python train.py --experts_per_token=2 --vocab_size=27345 --norm_place="pre" --qk_norm=false --attn_scale=0.125 --init_std_up=0.0337 --optimizer="adamw" --beta2=0.99 --lr_head=0.00872 --grad_clip=1.0 --steps=7059
Below are experts of layer 4 (counted from 0) of a mixture-of-experts language model. Rows are named router (the router's row for the expert), up (a neuron's input weights, with its number) and show model dimensions 320-383. Each number is 128 + 24 x the weight over its row's rms, rounded and kept within 0 to 255.
After each expert's rows: "gets" lists some tokens that make up at least twice as much of what it gets as of all text. This comes from a sample of Wikipedia text that the model never trained on. Tokens count by the router's weight.

# expert 25
router [ 67 144 111 137 144 135 133 145 104 145 112 164 128 142 163 146  93 116 111 155 158 107 126 127 152 117  98  86 172 131 144 144 145 153  67 113 135 126 106 109 144 140 144 153 115 170 194  94 144 138 142 142 103 148 105 106 105 127 151  88 140 126 157 113]
up0 [116 131 104 130 116 133  89 166  96 107 124 126 123 130 125 109 150 167 130  76 164  93 147 187 133 116  99 116 119 148 124 105 130 132 104 134 114 158 111 116  87 148  99 126 106 126 159 126  97 159 145  85 148 100 154 172  92 141 128 137  87  93 170 108]
gets: " the", " The", "The", " South", " North", " \"The"

# expert 7
router [123 150 115 170 150 139  99 194 139 159  99 143  88 138 110 116  88 136  96 138 115 121  91 145 156  79 152 138 163 145 138 128 117 142 152 130 166 124 125 104 149 150 142 118 153 129  86 120 121 118 168 123 146 138 123  92 136 137 126 157  51 143 139 131]
up0 [124 176 117 146  91 119 134 158 149 180 148 113 118 129 158 190  79 122 156 102 124  75 174 116  95 177 136 111 159 145 133 111 132 153 143  81 111 124 137 124 158 118 102 123 135 164 153 101 128 115 118 151 159 118 134 143 145 164 121 199 147 135 158  88]
gets: " was", " for", " is", " were", " had", " an"

# expert 2
router [147 127 103 147 160 133 110 147 151 174 102  76 141 124 151 151 136 134 109 138  91 143 149 136 157 139  65  95 126 145 145  90 118 126 127  68 149  86 112 145 192 118 135 116 132 147 107 150 105 126 145  89 157 119 139 139  92 122 131 120 122 169 122 122]
up0 [147 111 151 130  88 181 172 155 134  99 140  69 130 116 151 155 103 168 138 134 135 157  98 127 136 112 103 124 106 110 110 160  86  81 131 110 111 130 160 181 165 112 171 134 179 138 116 124 142 133 131 115 129 104 113 105 118 158  95 114 144 141 113 123]
gets: " and", " =", " ==", "==", " but", " well"

# expert 6
router [ 87 124 122  94 149 117 129 170 121 173 107 123  72  90 135 133 172  99 101 127 150 128 164 118 159 142 101 117 152 111 154 130 121 135 125 119 160 151  94 110 141 129 150 145 128 148 177 161 134 164 145 144 150 108  70 166 108 135 135 148 129 124 129 125]
up0 [149 129 109 169 148 162 146 125 116 135 153 113 144 114 135 108 152 132 123 114 182 116 170 118 121 137  78 153 113 142 104 124  80 112 114 118  77 118  95 187 152 134 108  89 129 170 137 119 141 147 124 110 155  84 124 127 107 125  83 102 175 140  99 106]
gets: "'s", " his", " two", " one", " first", " other"

# expert 3
router [136 112  87 161 143 165 143 148 148 112 140 107 141 143 117 183 137 113  84 149 103 129 130 156 159 117 111 142 138 162 145 125  97 128 107 128 146  60  98 176 139 114  85 127 129 139 118 139 140 133 132 102 136 130 139 122 112  86 160 105  95 157 123 138]
up0 [116 130  71 108 107 166 158 109 161 119 119 125 165 142 137 130 108 143 130 127  92 130 163 152 105 111 117 130 179  81 134 116 128 180 151  85 139 106 128 157 119 103 119  95 119 130 140 135 177 147 167 146 101 138 115 140 103 136 130  99  82 146 106 125]
gets: " at", " of", " At", " =", "um", " along"

# expert 17
router [155  92 103 114 151 147 166 169  89 126 141  93 103 139 135 118 137  92 120 157 138 106 101 141 164 155 105 148  94 169 117 133 128 102  93 105 167 138 103 142 149 107 169 141 106 159 144 113 109 141 149 118 162 131 140 124  89 124 104 104 114 153 118 100]
up0 [118  96  79 138 116 108 116 154 169 178 127 102  98 197 145 115 122 130 124  98 128 164 165 139 159 108  83 131 131 165 136  97 112 187 105 100 146 141 116 125 132 126 106 145 139 154 130 139 131 158  96 155 125 138 107 148 141 110 165 128 126 138 130 145]
gets: "\n", "===", "==", "====", " ===", "Personal"

# expert 20
router [142 138  72 157 107 116 134 133 115  94 111 129 124 131 157 112 160 131  81 110 139 113  95 189 179 117 104 110 142 119 125 124 174 119 147 122 133  93 143 170 109 137 105 144 134 143 136 106 148 172 139 121 149 147 128 118 123 102 164  70 150 222 148 109]
up0 [134 109 106 191 106 138 129 133 151 120 155 162  95 154 160 145 129 126 123 144 104  83 111 161 126 125 169 129 155 123 142 103 146  93 126 126 119  72 101 125 176 143 134 154  88 155 103 146  79 110 109 129 106 103  79 154  94 141 168 119 137 139 169 137]
gets: " to", " of", " by", " from", " January", " May"

# expert 27
router [140  86 101 131 168 123 100 173 159 151 133 142  58 141 169 108 115 136 125 122 126 124  88 130 152 148 106  99 182 146 129 159 125 127 103 119 147 158 106 172 122 154 161 110 106 150 178 119 132 154 122  95 159 121 121 114 127 186 122 120 100 161 135 155]
up0 [151 152  95  57 115 142 142 157  72 149 133 113 129 163 172 138 121 123 104 146 126 180 119 136 137 117 178  99 118 137 132 135  83 140 122 112 133 128  79 138 100 142 141  95 162 150 130 162 134  97 107 139 104 163 143  62 148 125 110  78  80 146 149 153]
gets: " of", " and", " that", " an", " be", " as"

# expert 9
router [116 114 124 143 162 191 110 177 168 159 137 155 135 151 149 168 137 187  85 143 149 116 157 148 167 152  99  91 136 119 115 156 110 103  89 118 135 170 100 151 174 113 126 162 156 177 153 121 155 192 115 118 117 125 108 118 126 131 146 131 140 174 183 114]
up0 [109 176 147 105 109 119 114 146 166 154 136 106 144 126 108 158 110 131 134 114 134  99 142 130 123 146 113 118 123 100 154 124 161  68 115 148 130 129 151 117 119  97 121 175 138 141 138 134  97 108 190  96  93 121 144 182 116 103 152 105 128 174 114 140]
gets: " |", "|", " New", " un", " •", ";"

# expert 4
router [ 86 102 158 138 166 130 107 147 116 153 117  84 123 103 174 121  98 116  92  77 170 141 132 120 179 101 126 116 146 159 151 104 127 162 122 154 101 142 133 156 126  55 159 147 121 148 128 106 123 146  98 121 163 145 121 107  95 183 124 148  86 114 143 129]
up0 [115 137 112 165 122 143  66 146 118 128  85 114 139 173  78 120 143 110 107 120 109  63 145 124 129 122 120 116 140 137 137  90 130  73 123 110 145 116 133 112 119 152 124 116 189 168  78  93 146 136 147  97 112 133  90 101 129 123 131 114 101 125 162 143]
gets: "-", "ap", " Ar", "un", " San", "ur"

# expert 10
router [155 138  90 103 143 105 119 178 124  91 149 103  99 164 171 167 144 150  91 122 151 156 106 152 152 155  92  95 155  99 131 130 159 125  97 113 110 132 105 109 139  48 145 142 152 161 161 114 107 156 133  91 128  98 111 112 104 151 126 111 122 171 108 102]
up0 [127 127 139  49 109 121 134 170  74 175 150 104 100 161  77  94  98 125 139 148 179 125 113 138 150 119 108 113 104 132 114 134 134  94 170 141 135 145 138 131 141 165 125 131 144 144  94 105 101 131 155 127 115 130 106 136 127 146 136 114 143 106 137 138]
gets: " of", ":", ",", " and", " on", " United"

# expert 26
router [133 112 115 116 139 148  96  81 109 124 108 116 179 110 132 128 129 152  98  91 128 179 126 125 140 135 185 111 151  95 132 123 147 156 117 128 117  76  52 153  99 100 174 141  95 168 123  84 130 149 128 100 180 114 132 147 124 173 127 160 130 146 162 150]
up0 [138 111 116 119 145 178 126  92 108 154 163  64 104 111 127 150  71 122 118 137 146 137 132 109 165 130 147 145 143 113 125 114 104 151 114 191 115 144 150 131 136 113 137 160 114 169 116 138 112 158 147 149 151 177 185 137 137 197 121 141 102 117 122 106]
gets: "-", " \"", " (", " p", " (born", "–19"

# expert 11
router [101 112 121 137 134 132 153 164 114 156 130 112 135 138 159 167 120 149 110  87 143 150 122 146 122 140 141  90 175 131 173 120 143 146 107 151 118 116 117 137 131  98 123 165 135 115 122 150  98  95 117  89 102 148 148 145 100 154 145 115 129 149 175 121]
up0 [108 100 139 105 148 139 112  77  78 137 150 150 153 177  51  65 138 141 129 114 138  61 103 144 131 119 113 165 128 107 115 125 147 118 133 128 131 177 137 140 147 141 134 108 107 122 142  92 136 103 130 137 146 169 103  92  89 152 105 143 161 112 163 140]
gets: ".", ",", "s.", "s,", "\"", ")."

# expert 23
router [140 112 106 135 155 150 119 123 132 130 115 146 141 142 138 120 161 103 127 103 139 117 126 121 129 123 157 162 158 125 140 119 171 107 116 130 133  99 115 128 157 175 144 144 121 185 103 107 155 135 130 135 140 115 164 153 108 186 141 107 153 115 110 111]
up0 [ 88 147 150 139 168 117 104 168 157 155 142 155 139 127 135 174 115 152 106 129 117 157 185 159 125 135  82 143 161 168 118 122 162 148 100 113 148 111 162 128 131 162 142 150  92 131 168 136 128 164 128 131  95 176 126 152 129 122 131  85 104 108 104 138]
gets: " ", " 0", " 1", " 2", " 3", " 4"

# expert 13
router [132 113 116 106 145 187 130 160  91 120 147  89 125 131 148 143  84 126  92 118 169  67 115 127 114 153 159 130 155 129 140 155 174 145 121 148 113 109 135  97 107 104 158 134 110 214 164  80 116 130 148 148 119  89 133 118 108 146 128 113 109 194 139  89]
up0 [117  91 101 151 150 108  85 121 103  88 123 144 111 100 124 135 116  89 131 137 154 133  95  97 124  66 137 131 135 141 130 103 161 142 159 146 126 156 101  85 103 135 141 136 105 114  73 105 132 132 147 158 140 158 173 126  94 134 144 145 165 100 148 163]
gets: "|", " |", "-", " as", " de", " with"

# expert 8
router [117 139  95 141  97 103  86 193 121 103  96 101 115 142 144 171 165 131  88 145  86 112 151 109 116 122 101  78 149 128 163 118 146 123 131 128 212 138 132 187 124  80 130 182 128 170 114  97 121 163 113  97 119 107 106 121  98 126  99 143 120 161 106  70]
up0 [107 121 158 152 136 152 131 147 118 197 149  93 181 132 108 131 103 108 119 100 116 105 125 119 130 128 117 167  95 145 149 166 120 107 114 117 137 136 144 109 113 134 161 158 133 140 116 109 137 101 122 137 180  95 154 114 110 124  98 133 151 133 160 160]
gets: " |", ";", " —;", ");", " 0;", " 1;"

# expert 21
router [143 124  79 149 120 117 119 169 149  99 126 142 149 137 180 148 117 142 102 119 177  91 112 136 115 106 107  95 148 151 142 118 162 128 117 111 128  89 114 122 102 142 124 176 125 127 132  81 124 123 158 132 156 141  98 144 127 147 165 114  81 148 101 124]
up0 [122 101 114 141 128  70 130 116 130 141 130 141 148 170 122 110 110 126 150 135 107 146 133 112 121 146 130 114  82  88 128 155 140  96 158 151 132 122  74 143 126 124 179 125 118 133  85  86 169 136 157 114 103 120 139  97 106 148 104 121 143 144 166 177]
gets: " in", " to", " In", " with", " on", " from"

# expert 1
router [116  89  99 154 191 129  97 204 109 132 137 114  77 180 115 132  99 156  87 138 144 126  98 153 163 106 124 100 127 113 130 116 168 126 142  64  96 141 128 149 134 114 133 164 127 119 138  99 106 123 119 133 117 127 118 150 101 177 108 147 104 179 129 179]
up0 [ 98 122 136 114 141 117 126 147 106 134 165  94 152 116 128 136 150 138 112 117 114 142 138 190 170 144 124 137 120 156 173 133 167 113 111 118  87 123 143 131 152 127 162 166 113 116 121 120 111 111 119 137 144 165 126 132 139 133 111 130 137 131 124 125]
gets: " a", " which", " it", " he", " and", " who"